Weights of a small mixture-of-experts language model, trained from scratch on English Wikipedia: a shared expert of 192 neurons.
Below are experts of layer 4 (counted from 0) of a mixture-of-experts language model. Rows are named router (the router's row for the expert) and show model dimensions 256-383. Each number is 500 + 50 x the weight over its row's rms, rounded and kept within 0 to 999. Numbers have three digits each.
After each expert's rows: "comes after" lists some tokens at least twice as common just before its tokens as in all text; "mostly gets" lists some tokens that are sent to it at least half of the time. This comes from a sample of Wikipedia text that the model never trained on. Tokens count by the router's weight.

# expert 17
router:493483491473528458511536477476569534495475506413506492421484452451558477518488507521593535535472464518419512435464572541513490485489513443505484614393436474371517548449430513564521431477516528454502408500439489474505477470528457566490526408456515540503490418557486427479578526574546533587455418529459525476488465519495464316537504488447476462468446592409536514504454481507435428520542
comes after: " in", " In", "In", " the", " to", " on"
mostly gets: " However", " said", " year", " century", " least", " continue"

# expert 16
router:510576461496517452514497586578534553546512483474518491478473448435480433435426475405502429522524456441542599531394513413443519470564581505505465613568560536528493543456585533396444526278487550553483474495542524464495532498479498483472480489586532426495593476614500499463564423488610573460420484452536474517549539494465493531472493564467457448502489512497462383521487469549513489505453
comes after: "\n", " non", " co", " al", " N", " Al"
mostly gets: "-", "=", "/", "–", " \\", "·"

# expert 33
router:548445489499583483544548475495362477526474480448495492479492498510510521441515490562543487501538464437492579468411520415510486559481537451526506484501512408358485456584533523552571459509483489525476523480498621467494464524509488504327468534444462573567565560518469453478585497506620594499478476543513531512451477525566463399499462514491479518449469607491443578587439464518470467502593
comes after: "\n", " in", "|", " March", " May", " September"
mostly gets: " 11,", " Nov", " 27,", " 22,", " 26,", "===="

# expert 37
router:511551482534400512508527470499615502480475562516484494421439464496532522395472535464582460558362508484499517503539513612477461525443459515508504523507488550490487485584460494583442477546505520494542453441559540476514538560461462536467457407501574464472538471600488478442523416518476583510396457523440520513511464539494549431496551510483519519463450531462666540448452526553518485496513
comes after: " to", " the", " a", " not", " and", " for"
mostly gets: " all", " up", " along", " worked", " working", " together"

# expert 28
router:525392501519486467543590569418557525531488530535553535530581546469508473561572474550461566499626442526483537465439561516491470586493446474560468484524449478502462439416532455468524456472470520503528450557525493525437426476573465525522501444482474584522445501575498351468475460521525451464499395503471490477571466529577439486509515502505467491406507523498406476546502475486484581529513
comes after: " ", " \"", "-", " (", "/", " '"
mostly gets: "Gl", "lek", "Ba", " Dark", " friend", "Ha"

# expert 1
router:464504475440469423504489589433506561559471557442532508543523519530395466501527536502502481518523501448506500538581485400514491569492551586432452394510569478430443502500514486459435503519532453588515491502566550468546468585500447614468440486425436481518496502536405511564557537533530507468493541512428538451549472514572437449479514511436384489487444480412429536496512495534539568479470
comes after: "\n", " |", ".", ")", "==", " ="
mostly gets: "\n", " (", "′", "(", "    ", " Genre"

# expert 26
router:551546492566414472600528566483594463508458569526491491383404515438499507505503459468563447561491537516465550472427519536399516452566431428467497547494457546576529486470470523569538436443565551542438515490452516500459453454467466524507435553465525500507445540609517389323419402512428564520467404495569511448503495562559420446486551486526506489434567545508504474506526592505580549532465
comes after: " a", " was", " the", " and", " were", " an"
mostly gets: " music", " rock", " education", " language", " black", " military"

# expert 54
router:522585519592479458479513522420416504432458474446474550467431539515524458562458489524542491492475514468459533585426429510465522477369481437485482470537603441466498400543524537447490530453456513474437470473537534459543561471518499540466485512537520575443363441456495560509510489592576497479570523443443531522575524585550467472488501568552533509446511471474526468481528500516566524566370
comes after: " |", "|", ";", "N", " MPC", " ft"
mostly gets: " 1", " ", " 0", " 5", " 2", " No"

# expert 49
router:521453501415552415517482497479511452470498514478464373448507482482562431461541508530558477550428462490567563499479463547508537461453547505573572451523465529466445594581506460561334421554469365625541496523483529439486638492475494433465500562550508438489444486511531514545520469444430521476457476514503501528563496490509572488575432433431442535445465513474636515461515562488548553530437
comes after: " ", " 0", ")", " —", " 1", "\""
mostly gets: " ==", "---|---|---|---|", " ===", " 0;", "|---|---|---|", " 1;"

# expert 12
router:476456470404374532482448522472516485556470533439512516455533504533515482497512536500482466508530471450547542476455510589578472451522425558514405448367545473509540599538521533551455454546530441459590495497538524505444441481448455462533492546509553582492561381570497539444465536567547481541421492471490483529468560506499488481599507562500479426511461490436503593526527453477494407585637
comes after: " in", " of", ",", " the", ":", " at"
mostly gets: " had", " has", " have", " New", " due", " having"

# expert 3
router:526602490444446474513518387481466476565454520537539545631520532443497545415485489522485521479453453423401481456424534495475470530551546610454539590373513514500491517587486565639433494419442444534398395525500557499416476510560494532492523526439452536549548446524520528422446507523547448488430534562498423541430543573499519522544484508523539490455583509484521543467460606513496526482490
comes after: " |", "|", " ", " 1", ")", " 0"
mostly gets: "---|---|---|---|", "|---|---|", "|---|", "|---|---|---|", "----", " CHN"

# expert 22
router:485506471526491532431586474479482512552426478463557493501556497498413459512533488446410539417511492495522490458480527590401480500514489601505567575451592485447446501510455472488433468546592538542533457484501487524433412511536499562522493534428535507518552451501513534462581487458472452519383549442475420606454545585559475551529491597458466517541476475482647505461494522497560493495546
comes after: " |", ";", " ", ":", " /", " –"
mostly gets: " Total", " %", " Apps", " 0;", " Votes", " —"

# expert 47
router:569445477439408499477531401574496479501437480550552392560564516507496554509545507501462494465412559460477480479528506530520440511523421591510450416521577401460441463499552521501490441463549515430464484480469526487484422537431465532433491567484529520560552556457551376484439505523456501527492511458516511645416501567446525536551432514458520468515479511484433467509468509495546470544478
comes after: "-", ":", " is", " (", " a", "|"
mostly gets: " MPC", " Coordinates", " Genus", " Website", " Species", " species"

# expert 4
router:533502533470388532508498546469435469459500468590452494525393560435459469552461536499526574543545548389413527498553514542472496516502525426545485501574555494586539464496476525440562573497573516510569505467475578474470427493492480512465504535514529514539537489484557452457490530473530524463483536554391473522575460513540557481496505527457536432462517504542457515471569482546428510503480
comes after: ".", ",", " of", " with", " that", " and"
mostly gets: " his", " he", " He", " it", " her", " their"

# expert 24
router:487515521456564472497526569469449532544498509474459403518525527484467496405497531464536511479434504440477564553507472407521496568384481523446501487478532464383469409461483478492497489453453432595554445443510483503488518572565395565487493471483393459484545404564471473605633467490471533522473510518464491522548490570559440460491503562460409472496452513412432423629577536491426527490517
comes after: "\n", " |", ".", ")", "==", " ="
mostly gets: "\n", " \"", "/", " '", " (\"", " “"

# expert 41
router:603505477582460458458424458560462575510498522488484442559401501562470546453456538417453429428351433482529568576512466574462535487500489495520474503452560371488437463519461529511504662522542514528548512436542568464451494608439503450482496553431454470464424442508534478491485498539489546496488498497495483535466487522449436503465515517469502452585504484553604462552545521475563506532439
comes after: "-", ",", " of", " is", " in", " ("
mostly gets: " under", " sq", " newly", " Genus", " located", " Under"

# expert 15
router:515483515472521515521525497413550530532428468527499463599506461487501499587536497494417506501475418483475514444310543517513498461512510435536464432607481481480470424407537511520422451575421533514475482581520549517442507513494460541494490522512439586519493408488532450516504513487424476508454479471524438524552460520467437549541482470441463578478515564510493521564531528514476541586485
comes after: " the", " The", "'", " a", " \"", "The"
mostly gets: " film", "a", " album", " song", " episode", " episodes"

# expert 48
router:590530498597532444435555487458480620542472516546553490536460465530534557468526488435391419535452504501434422482434541530564452496518556601449473498495582454583506495563498519601503424565481441468489473477519514413552400490425445439490461527535505579460485480445501593454500530487487503481430470491394421512497560483457485457540350584474547457477524516497468435626605570494512447526446
comes after: " 1", ":", "-", " 2", " (", " 3"
mostly gets: "–19", "–18", " Succeed", "–8", "first", "born"

# expert 6
router:521534462575399483413557456438492571485516466404563494489541546497468517542485505550584544539597472438547603505460540550486445536481578528455541406565500485562495509436474518494515472494592516508517486489489534500449483477508516457509482402429489540574551541524505463497573438538531594497487361438514531549523551487427421460480536509513507430490466485433441525438480491472512503462476
comes after: "\n", "|", "-", "==", "=", " \""
mostly gets: "Scientific", " Gracie", "See", " ±%", "=", " Harry"

# expert 11
router:529512458495389489605585508397452496452493458430537459556557511503407522590565541444482555480374432390519527522512502469521467479368438484466505499420469481578473508440501515532448480514531426545454453487500489442506552549422519386478464419415454621451461477472441483471472373607395516523438468454523482549478476443467463488511470526449486497538412489479464411477499606481575507503398
comes after: "==", "-", "===", "|", "=", "The"
mostly gets: "See", " Candidate", " tornado", " main", " WIN", "List"

# expert 60
router:495572471558584490444533506409556435477466577571494446495487479508541577424427506429488519409463513452430579514366447527425493516490492460547542505448522530493469427442454498516467514527469542510462476448522493561458473434512449472506477502504504590566548518464483552531554613524530514526563462519384418494414535432448525452512442469516480475422537525359529549472563486486446513487549
comes after: "'", " was", " and", " He", " with", " he"
mostly gets: " his", " her", " their", " its", " married", " died"

# expert 55
router:456537434532555460471490519523486463507497503459601534520447469481475530443427455507531421553538452483521422529394542416499503509532576480485472552522552493506562505428470549513509540477409539506456508511479543512454441466414554510449492425545511522539543564476487493399677445478630558517413422444494483488499575452496384521496462542514532493493511576502471447516417491515473556479474
comes after: "\n", " ", " Born", " non", " Website", " Genus"
mostly gets: "-", "=", "|", "4.", "8.", " ROU"

# expert 63
router:519511505554523500544570498524606533454551578520549495413462525517492445549528539405449489434482508445455573541432513454491562598497493416516480495484496518469470562479533511595437464424510489529518451467466533466491561497522490472534487477499557410688531491511479453610452501527571526633462447472538537495410508509489498406585498493481454499470543523526421541508529519488520541560568
comes after: "s", "'", "in", "d", "S", "n"
mostly gets: "’", "'", " our", " their", "ible", "able"

# expert 44
router:484514494467535478476490540444518547467489568489499440505479561455480515408505547464535474497455473495486528448563488433501462531410478533451524455555522471403357491413467491447505492439536408613489431502537486447530468540538442526485468377443428455496509452507454454601542464484439484537447487535424524466562516497568363457488543532471418498518519493431407464573574516466455599459527
comes after: "\n", " |", ".", ")", "==", " ="
mostly gets: "\n", " \"", " '", " non", " Succeed", " great"

# expert 53
router:563504543444505469501506462441498560451495497464556409613514526513411542611497442516397451385484459505468550523487529470430471487457442474483401407527455487485498443487524574476464488510546540581473508515543546478420469642531495485450489498403422463466371535515525367515521455518478558532406502465538515508497480582518476508493449466506541524516389529490513456475491593484467482498449
comes after: "-", "ed", " The", "==", "The", " film"
mostly gets: " details", " by", " Coordinates", " Died", " names", " Species"

# expert 62
router:552428490478477539540568556537576520553481453567502482530425542532306526485483474539464429532455572460572465533465546569463542532503423503508568551449534372522578483583489485382570553578557486530521435490469548480441467442489483443535493483369478478541537472472465592454533520477559421525495520526489483521523526532516483518479517507460524481493467491520486594446569479482473450529446
comes after: " |", "|", " •", " Total", " 2", " 0"
mostly gets: " MPC", " %", " census", " ±%", ".7%", "^{2})"

# expert 23
router:526516497540615526543562559515556518454457508478490496501512550524452532586444467526579543480448421511487416516521538609453461518572511431512486625573485493522533516409515483396552445519525492477454470538451536512540491510531527558509488490428499536494552492467469519495452501466491462485486516476464484551510475492492452507543537533519502453477486473441405549459532457458422562561501
comes after: " the", " a", " of", " his", " The", " other"
mostly gets: " people", " government", " women", " men", " children", " Minister"

# expert 42
router:489576544459553473539514452437427492502419425385462467592452433421527582396548454538411421392478505501599549461510488532485457530493518512471496504560430529531409460415547481564428475484539527480484490567442418569518469514451463556499510622552502417491469578459470520532593531532452623521541542494511540495487537578509598488492471486491507448562364484478472565497550459519541644507599
comes after: ",", "s", "ed", " such", " known", " well"
mostly gets: " and", " as", " by", " from", " or", " &"

# expert 18
router:559577425491513483528593463443469427517491447575511559420582504495492534471541443476548560504574529470484517508489530444500474618506526464480563552563511499546545562511485493508462515467468468525410463396592576603472485441474412503535484479399471446451499459488464586482453523475555456449479533532491466610495487543471579476486484456455460518453488536568591472573434472509624536546486
comes after: " |", "-", "|", " first", " World", "=="
mostly gets: " Cup", " Team", " Championship", " League", " Championships", " football"